From a checkpoint of a small mixture-of-experts model trained on Wikipedia.
Training: a variant of Muon for the experts, 5721 steps.
Below are experts of layer 3 (counted from 0) of a mixture-of-experts language model. Rows are named router (the router's row for the expert), gate (a neuron's input weights, with its number), up (a neuron's input weights, with its number), down (a neuron's output weights, with its number) and show model dimensions 0-159. Each number is 128 + 32 x the weight over its row's rms, rounded and kept within 0 to 255.
After each expert's rows: a language model's description of what the expert responds to. This comes from a sample of Wikipedia text that the model never trained on.

# expert 10
router [114 163  99 117 150 129 143 158  90 126 195 174 116 102 142 150 106 119  79 104  72 169 128  77 104 176 132 102 150 136 136  99  92 144  81 157 180 129 170 116  69 168 103  61 148 151 133 175 113 109  80 175 202 153  87 136 103 117 110 161  65 136 113  77 139 188 133 127 112 185 113 165  93 130 129 171  99 127 139 124 108 145  53 122 131  62 144  97 164 134  44 134 142 147 181 141  75 160 106 139  92 104  96  99 143 132 121 156 112 121 158  94 137 117 103 119 160 165 145 162  98 108 102 182  93 152 164 155 104 151 138 105 132 133  98  76 140  78  96 127 108 130 120 169 188  82 114  61 139  99 111 152 170 165 135 136 135 140 104 126]
gate0 [121 110  81 129 149 134 141 180 108  82 102 126  71  50 134 115  71 174 114  67  92 152 116  76 106  92 149  79 171 135 109  93 159 120 121 121 173  89 107 128 214 122 104  84 164 185  70 130 101 110  62 126 137 136 117 171  81 121 129 100  97 145 145 109 153 129 160 148 141  91 121 172 118 139 143  97 149  97 147 105 159 175 132 193 133 124  66 124 150 114 147 106 137 159 139  72 111  87 200 122 133 157 116  89 182 157 103 150 100 141 116 157 105 126 143 143 173 107 144 202 115 106 134 179 153 116 101  87 133 163 119 162 122 158  93 104 106 149 106 104 126 110 143 110 114 175 148 117 163 137 130 168  84  84 158  66 120 146  50 138]
up0 [145 138  96 104 148  91 155 123 115 126 159  77 136 134 155 118  65 145 137 112  88 178 136 105  58 114 156  61 137 183 142 110 144 115 116 152 172 120  97 148 151 116 159 157 122 140  82 126 141 186 130 141 143 143 192 200 136 130 105 169  55 168 150  93 199  86 129  86 168 118 123 138 143 113 162  67 169 123 118 153 106 129 165 127  72 140 127 107 127 152 147 160  85 159  85 175 168 130 210 128 104 186 111 133 127 126 114 123 109  82 109 154 151 171 117 140 127 151 121 111 181 120 115 183 115 104 122  83 148 125  94 168  75 124 120 144 124 119  73 119 169 137 143  95 139 106 156 111 166 143 202 149 134 138 182  90  60 191  90 152]
down0 [109  95  96  92 174 177 142 120 203 109 164 102 169 163 143 133  32 114 112  65 167 166 156 146 202 151  86 122 161 159  94 104 129 114  83 134 108 141 154 121 127 123  83 118 101 107 134 115 149 110 177  97 131 153 123 127 104 169 129 126 108 188  94 107 106  90 128 121  98 144 110 152  81 108 124  90 165 114  71 158 108 161 130 137 122  78 139  91  93 171 120 162 175 162 150 107  85  98 141 117  45 167 117 139  90 138 101 104 181 169 108 143 119 133 157 112 121 122 130 131 113 169 168 159  51 104 117  78 166 100 111 121 198 161 102 161 120 121  93  90  99 163  82 156 109 110 140 127 163 141 153  76 121 142 148  92 165 158 109 194]
It responds to: Auxiliaries and adverbs. Copulas, auxiliaries and adverbs after the subject, such as is, was, also, not, formerly, previously, and past participles like used, named.

# expert 12
router [144 178 174 128 127 114  98  69 164 163 151 135 109 124 140 199 115 157 105  55 112 158  69  91 151 150 111 122 124  72 148  67 166 139 165 149 141 183 139  89  92 179 180 103 169 130  92 136 130 102 133 134  87 148 120 122 184 133 207 118 162 146 144  70 163 193 181 144 124  85  84 147 142 126 125 139  94 162 139 111  71 183  79  90  77 108 112  80 162 116 164 139  50 115 131 154  92 119 161 157  74 138 125 109 130 139 100 136 109 165 142 107 200 126 123 137 136 106  95 120  92 108  76 187 136 130 125  95  93 136 123 110 127 147 132 160 185 135 108 121 122 153 181  88 132 142  96 142 116 131 139 175  94 123 136  94 112 108 163 101]
gate0 [109 171  59 119 119 105 157 114 113 133 191  91  94 114 142 155 121  97 147  95 167 198 171 153 157  97 121 118 152 146 101 159 131 186 121 170 130 166 137 100 115 154 133 135 118 153 180 121  90 149 113  83  76 127 137 172 123 186 171 112 166 157 113 137 148 200 144 122 111 121 123 113 114 154 171 122  90 101  96 107 150  93 155 118  87 199 114 132 103  86 106 108 134 123 194 189 141 109 112 111  86 111 141  99 108 150 100 204 130 167 170 138 175 116  83 121 153 166  91 163 115 188  97 115 166 181 121  99  75 152 110 136 161  68 183  99 153 125 106 127 154 129 145 121 113  90 149 184 152 141 132 201 138 128 187 129 180 100 171 108]
up0 [ 87 189 150  86 154 113  91 141 126 148 148  96 144  96  81 125 102 103 129 109 180  97  96 115 109 103 132 154 147 123 150 136 143 115 134 124 153 121 190 140  86 183 129  98 150 157 138 148  88  99 164 123 116 124 134 175 120 142 129 128 164 163  80 111 147 154  97 126 120  81 107 143 159 126 133 115 123  94 104 141 134  97 163 173 107 137 144 129  82 167 120  95 174 126 122  85  98 160 173 138  99 164  70 108 117 189 163 135 167 116 133 182  81 126  49 162 191  77 131 149 138  63 110  91 125 111 134  73  83 149  75 109 172 111 129 121 177 177 127 129 137 133 137  95  84  94 117 157 169   5 210  99 136 186 139 123 114 119 147 161]
down0 [ 89 123 129 166 132 152 186 144  96 158  96 168  89 127 143 112 161 165 161 133 129 158  86 146 178 111 121 121 141 157 145 115 113  85 130 138  95 137  93 119 147 141 106 160 137 103 172 160 203  80 114  71 100 104 102 174 139 120  88 111 163 112  98 125  47  88 130  78 157  95 150 118 102 100 134 190 130  99 132 130 137  89 101 156 160 211 131 122 190 110 110 130 142 141 113 116 127 185 119 131 120 111 154  51 114 187  96 161 166  84 202  96 101 101 162 149 101 201 158 154 149 139 116 123  98 160 154 128 152 177  52 144 154 132  74 122  81 150 133 137  88 124 104 111 132  80 165 140 107  61 113  92 142 118 168 113 110 146 156 163]
It responds to: Word endings and sports. Suffix pieces ending a word such as ing, ed, er, out, plus sports nouns like team, season, round, coach, knockout.

# expert 13
router [107 136 129 169 104 119  82 182 110 116 175 144 124  98 116 126 122 109 115 101 109 136  76 119 133 115  94  87 146 116 163 117 117 164  86 117 121 143 162 139 124 162 127 132 162 131  95  78 116 128 119 187 131 165 136  83 123  79 136  87 177  94  63  70 179 154 154  92  98 162 123 140 139 179 128 167  93 143 132 164  81 147  55 181 134 146 111 110 163  87  74 110  76  69 172  96  37  64 126 107 147 165 146 114 129 172 101 171 151  78 180 116 151 151  90 158 129 121 154 113 133 122 140 155 159 124 183 112  98 100 151 155 143 209 129 120 134  80 137 145 108 106 112 151 157 154 142  99 184 117 167 169  89 112 174  81 113  73 100 122]
gate0 [150 167 108  85 104  51 143 123 132 206 118 135  96  68  90 101  98 154 176  94  94  99  81 111 162 155  97 163  96  60 106 145 167 155 180 148  85  89 123 153 142 154 126 125 129  81 161 144 117 143  82 189 123 163 140 128 134 130 159  98 135  88 126  90 108 120 144 139 176 148 114  88 124 143  98 119 104 118 158 189  92 160 115 139 146 107 132 117 144  98 137 112  78 101 151  83 101 102 115 153 158 150  91 123 171 134 151 108 107 106 122 172 192 118 158 191 165  80 136 193 140 109 166 179 197 132 193  93 109 115 108 174 130 159 140 182 113 127  75 116  96 198 132 175 102 106 134 161  95  92 103 120 133 131 133  77 101 110 141 147]
up0 [141 111 112 157 129 111 152 145  78  37 196 102 123 120  73 178 115 140 153 143 157 127 125 139  90 153  96 116 183 142 202 116  96  89 167 151 117 142 122 155 156 170 128 108 151 172 126 149 137  73 165 114 154 125 148 129  94 137 157 122 129 118  40 122 221 157 161 137  67 122 173 119 112 124 154 162 160 135 140 156 138 160 146 171 128 146  71 124  82 148 135 109 162 125 155  95 131 143 130 121 194 175 115 157 166 116  57  89  97 119 141 147 113 126 124 175 151 164 126 124  66  87 124  98 117 178  65 189  99 145 199 125 131 192 115 132 163 149 145 137 180 112 108 135 157 102 107 116 151 137 104  94 130 138 120 156  89 130 160  84]
down0 [154 107 154 116 167  57 136 102 111 123  86 108 126 112 117  80  68  58 181 138  99 149  78 135 161 111 130 138  94 133 116 100 175 120 169 172  31 146 143  81 133 147 128 151  98  83 102 162 113 142 113 113 132 115  93 126 100 141  95 130 129  87 161 152 106 173 153 132 154 122 147 127 121 157 105  70 128 119 114 119  79 130 149 162 162  89 138 140 111 138 104  95 147  62  97 171 137 134  90 137 107 127 107  75 171 148 213 165 138  69 157 156 158 218 116 147 119 122 122 122 118 127 175 152 157 107 187  95 163 126 142 139 118 143 193 157 117  50 110 122 133 188 194 133 119 103 145 110 111 134 102  84 189 138 135 144  93 141  82 117]
It responds to: Noun endings, head nouns. Noun-completing suffixes (-ization, -ations, -ism, -ity) and head nouns after articles, such as civilization, album, government, Empire, plus decimal zeros.

# expert 3
router [149 102 177 116 111 150 131 148 148 183 154 174 115 173 134 149 102 123  77 111  81 194 135 115  61 122 120 110 132  83 165 109 131 154  96 136 139 171 104 157  93 181 131 100 149 159 157 100 193 134 116 130 106 168 118 169 119  81 162  96 107 129  79  67 155 152 202 137  41 123 173 156  59 150 159 153 129 116 200  99  57 146 121 140 104 136  46 108 164 137 127 158 120 151 162 138  95 107  92 185  57  96 100 152 125 146 132 174 138 146 133 130 103 102 159 176 131 139 141 181  66 142  88 134 131 114 124 142  61 137 153 111 115 126 114  98 130 135 115 114 155 117 127 144  78 131 112  82 167 132 138 146 128 164  82 141 115  96 127 167]
gate0 [101 133 107 141  70  94  95 106 144 137 131 102 182 120 182 152 131 121  51  99 154  83 119 141 154 166  75 128 120  96 160 133 118 107 128 133 109 115 109  71 125 129  80 150 117 132 175  51 160 150 113 101  86  64 122  86  15  87 121 130 119  79 136 150  88 150 170  81 133 162 119 176  81 126 139 172 179 178  96 104 121 141  91 120 114 148 152 111 118 125 145 157 126 129 160  67  74 107 124 111 134 131 149 106 138 131 150  97 201 164 120 142 130 172 130 136  84 151 154 122 116 145 122 223 138 138 160 137 111 176 133  99 172 167 131  78 150 121 115 137 122 129  58 137 103  91 123 104 144 171  94 129 167 124 120  65 111 148  80 139]
up0 [180 138 123 126 201 146 130 185 168 109 177 111 119  85 117 132 152 126 200 133 163 181 107  78  97 125 173 149 165 146 132 135 161 151 150 155  97 179 103 201 108 126 177 162 142 111 100 164 103 130 130 148 180 172 145 123 185 190 155 135 108 124  91 151 168 125 112 132 133 134 126 100 182 114 151  83 113 131 152 184 118 116 145 148 174 118 120 105 128 137 123 125 126 102 115 176 127 126 158 166  95 133 129 164 112 122 128 164  88  85 131 106 191 105 113  49 136  72 172 128 126 141 144 118 126 128  66 113 101  81 118 181  86 141 187 161  84 140 185 177 110 125 192 132 130 226 117 146 133 103 117 130 183 115 150 142 105 102 162 151]
down0 [136 116  60 133 132 157 107 138  88 105 133 101 165 153 147 141 163  97  72 107 144 137  39  78 144 137 114 157 104 143 121 148 111  95 116 157  70 131 138 122  76 110 129 145 134 109  83 162 173 140 115 170 128 101 145 109  96 113 110 139 153 178 138 179 113  96 137 159 139 159 164 113 128 216 143 117 128 170 146  68 166  94 115 123 131  96 116  53 118  99 136  90  79 114 144 126  60 112 152  45 134 160 160 129 144 119 139 168 169  87 146  56 176 132 175  80 128 168 101 141 152  97 117 109  98 101 134 154  75 165  81 135 158 132 168 132 104 135 172 180 144 130 188 219 119 157 101  87 133  96 102 105 154 159 150 138 126 146 132 140]
It responds to: Table cell separators. Pipe separators and punctuation right after numbers in tables and score lists, such as "3 | 5th", "0; 0", "7–5".

# expert 8
router [146 162 151 169 123 150 116  89 118 132  99 121  73 112 143 154  94 169 103  73 109 190  87  95  99 109 147 106 104 126 141 142 150 126 109 178 103 154 117 201  76  94  99 145 175 140 145 159 134  78 109 120 171 139  83 148 100 113 131 158 138  49  53 120 147 176 152  97 137 141 140 179 102  80 112 178 161 164 192 163  75 144  48 138 141 104 113 100 178 131 109 136 147  45 117 151 112 136 152 153 114 155  90 156 165 181  94 130 218 113 181 175 166  99 146 135 140 165  92 144 116 155 133 143  67 134 137 136 128 111 101 189 124 133 150 168 161 151  94 104 139 149 120  95 154 165 149 113 151 113 119 141 123 142 166 118 114 118 120  90]
gate0 [148 113 144 132 136  54 128 116 119 132 168 145 147 108 138 150 126 150  83 129 103 179 126  69  89  89 131 151 109 158  83 113 115 136 104  92 139 139 205 158 128 136 139 146 157 109 142 144 131 158 133 166 169 127 143 146  85  28 186 102 101 151 154 110 146 142  66 167 120 179 112 146 145  68 121 120 187  93 141 126 124 112  64 113  44 112 102  53 158 191 124 144 158 150 127 173  69 143 144  72 123 146 213 144 139 148 153 109  90  97 141 121 174  76 100 161 166 140 133  97  95 107 197  81 162 170 128 166 125 107 122 150 122 130 139  97 141 136 114  95  99 165 122 107 107 107 130 111 117 102 161 186 129 158 108  95  97 115  93 121]
up0 [140  98 121 172 145 187 124  93  81 121 119 120 165 113 134 159 121  84 140 152 190  72  71 189 114 109 103 132 127  82 159 108 110 111 112 113 178  38  93  94 146 140 180 128 111 159 153  81 148 100 101 129  74  98 133  96 145 174 108 123 177 174 121 128 109 116 100 105 178 101 109  95 139 176 201 117 152 179 139 103 125 167 128 131 176 156 136 113  70 108 140 134 117 121 104 121 202 164 135 129  79 143  82 114 132 118 145 177 134 176  91 132  81 150 171 120 147 138 174 160 119 110  77 167  90 167 127 110 191 124 149 128 138 140 171 134 143 111 130 148 157 133 201 156 121 113 126 131 129 201 125 110 153 155 101 134 219 131 103 136]
down0 [ 93 140 123 154 120 128 140 106 153 105 107  92 111  89  93 137  68  97 139 146 159 177 123 116 127 200 123  78 127  98  87 127 153 118 133 160 159 139 144  95  90 190  91 136  96 158 151 155 112 127 107 113 131 160  50 204 119 128 200 146 131 100 157 136  78 112 113 179 194  48 100 132 112 116 149 125  64  76 150  98  76 114 152  59  78  91 167 145 176 120 122 150 160 129 135 164  89  70 110 158 122 111 121  90 140 162 106 138 135 130 115 102 123 141 162 136  94 108 112 148 108 139 152 152 120 109 118 132 173  84  91 204  99 154 130 142 132 106 187 129 175 146 103 134 117 176 138 116 117 195 138 150 172 198  87 101 155 115 112 104]
It responds to: South Asian name pieces. Syllables like ak, aw, uk, k inside Indian, Middle Eastern or Native American names and words, e.g. Bh-ak-ti, Moh-aw-k, Raj-k-umar.

# expert 9
router [151 143 141 112 151 154 106 155  92 115 176 167 164 131 160 149 146 119 108  70  81 133  97 133  92  97  79 117 141 121 192 158 100  67 100 171 155 142 165  70  80 130 158  99 135  97 189 114 109  95  91 190 137 173 119  91 157 126 136 143 110  94  68  83 140 183 140  80 103 144 164 203  91  98 126 146  86 119 162 114 107 175  85 150 132 131 153  87 101 133 113 142  61  73 136 110 118 177 153 118 162 167 112  85 121 126 123 148 172 114 133 164 113 175 133 143 142 130  97 179 107 114  83 107  96 157 162 125  55 160 152 102 165 160 147 174 111 120 112 114 101 146  98  88 119  69 178 102 137  99 126 176  99 144 134 167  61 108 135 122]
gate0 [166  95 157  43 103 114 122 142 102  83 171 192 158 141 204 186 150 102  97 106  94  73 150 139 159  82 127  92  91 151 184 132 175 159 119 112  97 149  91  48  95 146 111 125 166 133 117  87  96 129 130 175 148 145 184  83 148 113 186 134  89 122 153 118 119 179 152  93  88 137 101 104 155 106 106  69 174 126 107 180 172 128 153  94 151 147 108 114 145  98 155 119 163  92 119 138 105 153 114 135  94 102 106 100 171 145 144 194 161  90 193  56 103 131 126 144 154 137 135 168  78 123  74 140 126 150  91 181 129 162 165 147 180 119 123 160 116 115  93 145 117 143 169 153 130 107 122 140 131 125 174 130  84 165 142 141 107  96 124 126]
up0 [127 129 169  81 135  96  90 122 138 127 152 208 118 146 143 110 228  96 118 129 145 163  97 100 100 148 129 150  80 167 108 139 189 140 173  95  97 128 119  99 103 117 158  84 173 125 138  45 151 163 101 176 103  98 148  77  62  96 179 146 130 108  90 132  88 203 101  93 149 124 114 156  63 114 149 101 152 138 125 120 162 104 114 117 101  81 187 168 169 187 146 155 129  90 148  97 112 137 160 148 166 127 103 123 178 121 113 101 124 116 141 136 173 123 152 125 206 170  96 151 105 179 142 157 101 138 184 107 134  86 141  73 118 173 114 106  65 124 129 173 116 118 144 152 124 179 123 114 139  80 115 122  95 141 127 106 103 101 119 113]
down0 [181  49 153 115 157 126 124  86 120 127 184 130 234 140  90 127 161  89 154  93 153 102 117 156 125 141  60  85  81 128 138 128 165 136 141 164 115 117  86 114 122  99  82 119 130 179 163  70 107 123 129  87 148 146 154 129 180 135 119 144 103 119 131 158 112 165 151 115 129 148 104 160 133 114 134 119 142 117 197 101 182 152  59 157 143 130  99 139  76 111 108 139 153 138 138 176 152 135 201 129  88 167 109 142 177  95 125 118 134 113  89  92  99 165 139 114  88  85 131 137  83 135 165 101 113 130 112  63 103 117  78 163 156 102 188 130 106  65 130 214 102 119 155 149 142 169 126 157 135  57 122  86 122 108 182 113 133 158 114 126]
It responds to: Adjective suffixes. Word-final adjective suffixes like -ical, -ular, -ative, -ious, -opal completing words such as extracurricular, Episcopal, plus trailing name endings and digits.

# expert 7
router [136 110 123 128 167 100 122 142 113 142 149 135 125  74 115 111 155 190 110  77 122 170 154  89 153  98 132  59 141  93 131  77 132 116  98 181 164 144 149 100 152 152 178 115 154  98 140 120  94  72 112 118 117 108  78 161 150  55 212 127 163  89 143  31 148 138 152 126  91 169 177 145 100 118 151 102 150 115 157 117 103 132  90 120 156 143 148 143 158  73 144 157 153  60 111 107 103  97 137 166 162 167 101 128 130 193 141 159 163 119 189 123 130 149 135 116 131 101 155 105  72 128  61 183 157 187 159 125 128 189 129 202 105 164 153 127 126 112 136  95 139 104  98 166 109 112 126 105 121 135 141 176 168 103 166  74 154 121 151 141]
gate0 [ 98 157 118 171 173 100 140 135 140 121 159 146 127 137 112 123 125 142  52 139  87 135 164 156 171 100 148 131 199  80 137  87 118  90 155 128 160 147  79  92  52  62 113  62 127  98  95 110  79 133 127 116 133 115 131 155 155 147  95 154  49 139 121 131 152  95 163 150 150 105 158 167 120  84 122 137 144 104 163  80 117 154 106 108 181 105  93  91  82 123 135 124  89 120 114 154 163 163  87 132  95 227 110 146 101 141  99 165 148 145 128 113  99  89 152  66 180 137 165 126  87 124  93 148 143 176  83 136 124 169 123 164 131 138 109 104 172 158  69 136 124 137  92 106 120 117 109 122 121 175  86 164 187  96  85  67 181 132 142 104]
up0 [184 115 102 123 127 161 158  87  95 170 109 116 122 103 122 116 137 122 187 126 116 150  92  99  96 151 159 129 117 145 141 176  82 193  98 142 122 122  69 125 149 112  80 185 144 141 185 131 134 121 108 154 146 131 189 121 155 104 177 162 156 140  68 125 152 140 104 189 132 154 128  99 146 135 175 159 127 128  75 214 111  95 160 146  89 143 147 114 126 187  96 133 172  75 159 154 127 116 175 114 171 128 116 158  78 178 138 117 164 112 178 138  71  95 128 111 108 115  88 129 211 135 131 109  98 146 108 162 115 105 115 137 165 122 131 204 115 161 140 188 153 137 191 123  83 150 172 159 170 110 137 156  53 148 117 182 102 140 142 143]
down0 [135 157 136 205 189 123 131 111 120 206 134 122 116 107 107 122 199 131 156 104 139 146 101 130 134 112  78 118 219 159 122  64 139 109  78 104 141 148 148 133  91  92 213 144 109 128 118  94 105 158 115 184 173 142 140 132 109 188 128 146 122  97 110 111 104 126 142 121 101  92  90 104  88  76 105 116 158 122 148 137 129 167 190 119 131 132 111 107  90 162 162 106  70 103 185 108 201  87 149 128  97  67 162 110  91 150 178 134 174 124 121 114 179 117 113 117  97  98 125 121 147 189 135 124  89 150  37 102 120 106 101 136 101 126  91 101 135 135 144  90 140 192 128  75 103 122 122  95 164 131 170  90 110 129 131 143 146 113  92 149]
It responds to: Preposition in, mid-word pieces. The preposition "in" after verbs like grew up, found, born, along with commas and table divider rows, e.g. "found in", "active in".

# expert 2
router [142 130 135 134 183 129  89  89 139 145 148 144  75 111 141 145 173 145 114  79  91 209  98 122 126 128 140  46 143 148 172 169  89 144 138 186 181 154 158 141 102 153 149  68 122  89  86  93 185 115 128 126 133 147 114 118 148 135 146 120 135 145  76 115 170 126 148  94  92 119 126 136  74 118  95 133 162 100 163 153 134 149  69 113 146 117 114 136 170 133 159 118 100 162 105 108 101 117 152 117  77 137  88 169 189 126 116 103  96  72 126 170 135 135 146  90 120  85 171 123 124 117  85 147 157 157 146 136 121  94 108 145  32 209 149 143 175 152 102  97 166 183 118 106 100 143 131 104  94 113 157 158 151 156 170 168 138  28  98 104]
gate0 [151 111 125 130 118 135 127 122 113 158 154  59 102 128 100 100 124 127 142  88 116 136 172 131  84 143 182 164 139 207 105 122 116 182 167 118 149  71 140 189 147 177  76 149 125 200 125 196  80  97 125  85 130  98  88 122 114 119 104 210  31 162 119 144 101 110 100  98 126 207 159  88 173 120 125 125 175 122 178 167 143 155  98 163 119 155  90  88 129 148 115 167  93 146 100 161 115 120 153 138 166 130 150 136  89 108 135 111 181 102 137  87  85  94 141 125 115 102 136 117 136 149 109 125 168  98  95 104 118 112  84 151 121 107  95  68  99 141 146 104  77 195 145 178 107 108 109  88 157 156 134 131 185 144 158 144 152 124  93 124]
up0 [174 115 136 125 157 164 129  91  98  94 116  87 124 145 153 126 108 168 202  88 193 131 112 150 101  84 144 142 107 141 162 132 103 175 197 127 142 112  94 187 151 106 230 123 110 139 170 171 119 158 129 162 122 107 124 169 118 121 109 175  48 158 121  88  98 124 135 141  93 141 100  60 152  92 143 131 107 158 179 171 116 160 140 125 166 201 114 100  98 186 109 119  80 145 177 134 123 146 119 119 182 136 154 133 107 175 142 104 115 133 147 122 200  67 132 119 151 109 189 139 130 132 177 164 139 102 115 158 110 129  61 106 127 117 167  98 165 123 132  69  61 130 139 110 106 107 119 162 129 124 170  87 151 106 128 151 117  79 136 110]
down0 [146 169 162 119 153 123 193 216  72 115 126 176 169 112 100 165 116 174 170 138 157  92 184  91  68 124 118 130 124 143 161 153 100 106  96 143 105 116 176 140 156 123 162 109 105 132 122 119  94 191 111 137 115 172  92 106 142 189 113  61 131 118 155 129 130 106 126  97 143 156 144 133 126  88 144 132 139 144 112 148 139 101 138 151 111  93 151 171 114 111 149 108 124 154 184 121 176 116 122  93 104  81 130 110 179  74 109 136  68 121 166 198 101 107 143  66 180 126 108 113 102 141 101 165  93 178 187 199  63 187 127 194  91 118 105 109 153 138 130 106 197  96 117 133  86 125 100  89 140 142  95 153 162  90 159 120 107 124 131 123]
It responds to: Surname vowel fragments. Vowel pieces and name prefixes early in personal and place names, like F-o-ley, El, De, Mc, Mon, often Spanish or Irish.

# expert 0
router [138 120 125 147 117 130  65  90 119 153  93 100 148  76 147 159 114 172 175  82  73 154 116 154 106  73  91 144 148  92 123 130 136 133 156 129 121 119 142 146 114 137 159  90 102 120 138 143 142 115  50 150 126 163 131 134  94 142 175 152 118  71 120  98 161 134 121 135 100 161 135 161  72  49  95 171  91 151 181 156 115 196 102 172 124 132 108  94 133 129 122  90  59 122 126  42 135 134  83 115 187 133 131 125 172  98 166 151 149 122 165 144 144 119 156 142 115 162  91 165 176 105  93 135 115 102 180 144  93 146 168 100 116 136 183  87 142 104 109  87  64 133 152 186 153  65 153 108 132  91 123 209 145 110 158 113 160  72 103 132]
gate0 [171 113 115 137 114  84 144 166  88 149 128 143 131 125 137  93 107 147 120  88 120 138 169 213 161 199 119  46  81  90  90 131 121 186 113 165 133  84 215 152 111 128 152  82 150 117 106 121 174 126 137 185 129 131 157 182 144  98 156 102 101 139 154 152 152 168 137 140 175 188 134 154 162 142  89 118  83 133 110 122 131 133 103  88 138 133 102 117 112 126  98 136  93  56 120  80  83 142 120 147 183 188 144 120 132 118 112 118 154 171 100 121 137 106 109 116  74 138 124 126 131  67 124 123 151 140 177 119 112 189 167 138 116 126 178 109  93  97 152 186  93  47 105 115 146 165  98 182 108 132 158 116 117 178 143  82 102 145  73 114]
up0 [ 79 103 163  97 150 129 144  85 142 105 122  90 116 161 144 184 117 177 151 215 194 118 148  52 144 133 198 115  64 138 163  76 169  76 173 111 153 162 150 106 170 113 149 173 149 205 132 140 129  92  81 114 186 142 116 110 168 130 148 136 149 103  53 169 143 111 161 149 125 106 153 122 111 136 175 111 144 137 186 114 144 103 116 107  98 129 130 175 144 153 160 124 172 132 106 211 109 165 146  73 127 118  75 170 173 123  96 131 120 162 109 133 143  86 107  93 145 130 172  85 116 155 138  82 126 125 108 118 128  75 154  83  89 147 152 150 143 129 103 142 128 126 134 120  99  67 140  65 127 165  97 123 132 115 130 100 114 101 133  89]
down0 [155 123 147 154  81 146 132 127 114 155  67 152  95 136 114 136 115 133 161  93 123 112 142 121 100 114 162 171 129  97 125 114 160 105 140 133  97  65  84 131 137 149 170 122 137  73 117 104 149 160 130  47 168 117  82 134 143 117  90 184 117  97 159  99 174  96  94 165  55  89  76 108  76  88  50 123 119 121 166 114 131  71 119 121 129  86 159 175  99 149 145 183 155 136 104 152 130 136  94 153 146 114 105  93 170 124 173 152  89 134 118 101 102  58 181 148 152 122 174 103 131 141 190 174 109 138 144 156 133 165 115 181 123  80 176  85 109 104  53  92 127  59 137  62 129 108 149  74 120 138 105 123 112 176 124 146 115 135 117  90]
It responds to: Mid-name consonant pieces. Single consonant or short pieces inside proper names and compounds, often in tables, such as Pram-l-intide, Good-l-iffe, Derby-shire.

# expert 1
router [ 96 167 141 135 104 168 135 139 111 128 175 176 116 179 157 168 160  99  70  78 110 192 138  92 134 147  88 126  95 113 209 151 109 149  98 155 164 175 110 149  71 185  93 129 143 152 145 126 151 128 123 111 125 231 105 140 132 131 185 145 102 108  89  83 115 179 168 134  81 118 111 174  89 139 111 129  77 153 182 134 117 191  97 124 191  95  80  81 152 122  45 195  88 114 143 123 108 141  84 164  71 120 121 144 178 126 147 158 144 132 146 110  94 125 105 139 142 157 135 100 128  93 102 168 106 122 143 140  95 113 125 105  89 134 120  85 137 115 119  92 144 106 136 171 175 135 128  93 169 104 153 195 150 155 119 109 144 143 135 111]
gate0 [109 114 187 217 100 111 187  95 153 155 127 164 125 110 121 169 160 112 165 127 133 118 132 101 173  98  64 160 115 160 188 132 155 155  97 146 171  58 167 149  89 135 141 187 146 157 129 142 184 155 145 131 187 108 112 175 145 159 126 112 128 118 164 137 143 166 122 122 151  92 134 108  67 101 101 206 160 174 120 154 134 160  78 124  44  90 129 146  97  79 127 155 127  95 107 132  86 148 104 129 140 112 184 162  91 115 134 138 156 133 144 156 161 159 142 137 180 140 162 101  72  74 116 101 119 155 109 115 139 153 128  52  98 156 189 175 126 133 153 110 131 127 101 141 133 141 122 141 145  60 108 139  83 147 125 153 187 153 117 157]
up0 [152 102 167 114 202 186 116 120 148 129 158 181 132 156 123 147 158  79 118 159 159  86 103 113 142 119 167 111 159 193 150  90 147 165 102 140 168 134 164 146 196 128 143 131 136 127 144 144 160 118 170 111 162 159 112 110 153 131  85 121 118  95 166  58 166 139 134 147 119 131 116  97 146 153  58 109 116 106  78 133  59 198  81 157 164  96 139  70 107 145 142 183 101  60 217 102 102 106 123 118 107 141 169 117 144 148 115 128 121 169 141 121 179 158 179 151 110  89 138  89  98 163 103 108 135 150 112 181  62 129 122 178 123 127 127 149 119  95 123 110  87 121  89 137 179 146 122 124 159  76 163 123 113 130  85 177  81 126 171 162]
down0 [138 109 116 128 151 139 180 196 130 107 187 161 132 112  89 134 185 150 118 185 121 117 118 147 112 129  69 151 166 112 114 139 178 130 124 133 160  93 128 122 184 120 123  75 116 114 158 159  88 127 120 172 134  85 173 123 152 160 103 141 119 121  79 127 162 174 158 127 155 165 135 141 131 104 124 100 132 152  99  97 177 100 142 167 113 139 156 139 124 163 153 142 213 178 154 148  96  99  96 150 198 158 110 179  99  68 188 156 125 143 161 148  97 166 140 162  52 118 102  57  85  70  99 141 145  93 145  92 151  95 105 138 154 120 133 133 139 159 159 116 129 118 154 118 159  66 151 138 146  56 133 129 172  94  71 147 126  84  73  69]
It responds to: Parentheses and list openers. Opening parentheses and brackets after names in lists and infoboxes, e.g. taxon authorities "(Linnaeus", "(2nd season)", "(aged 28)", plus line breaks.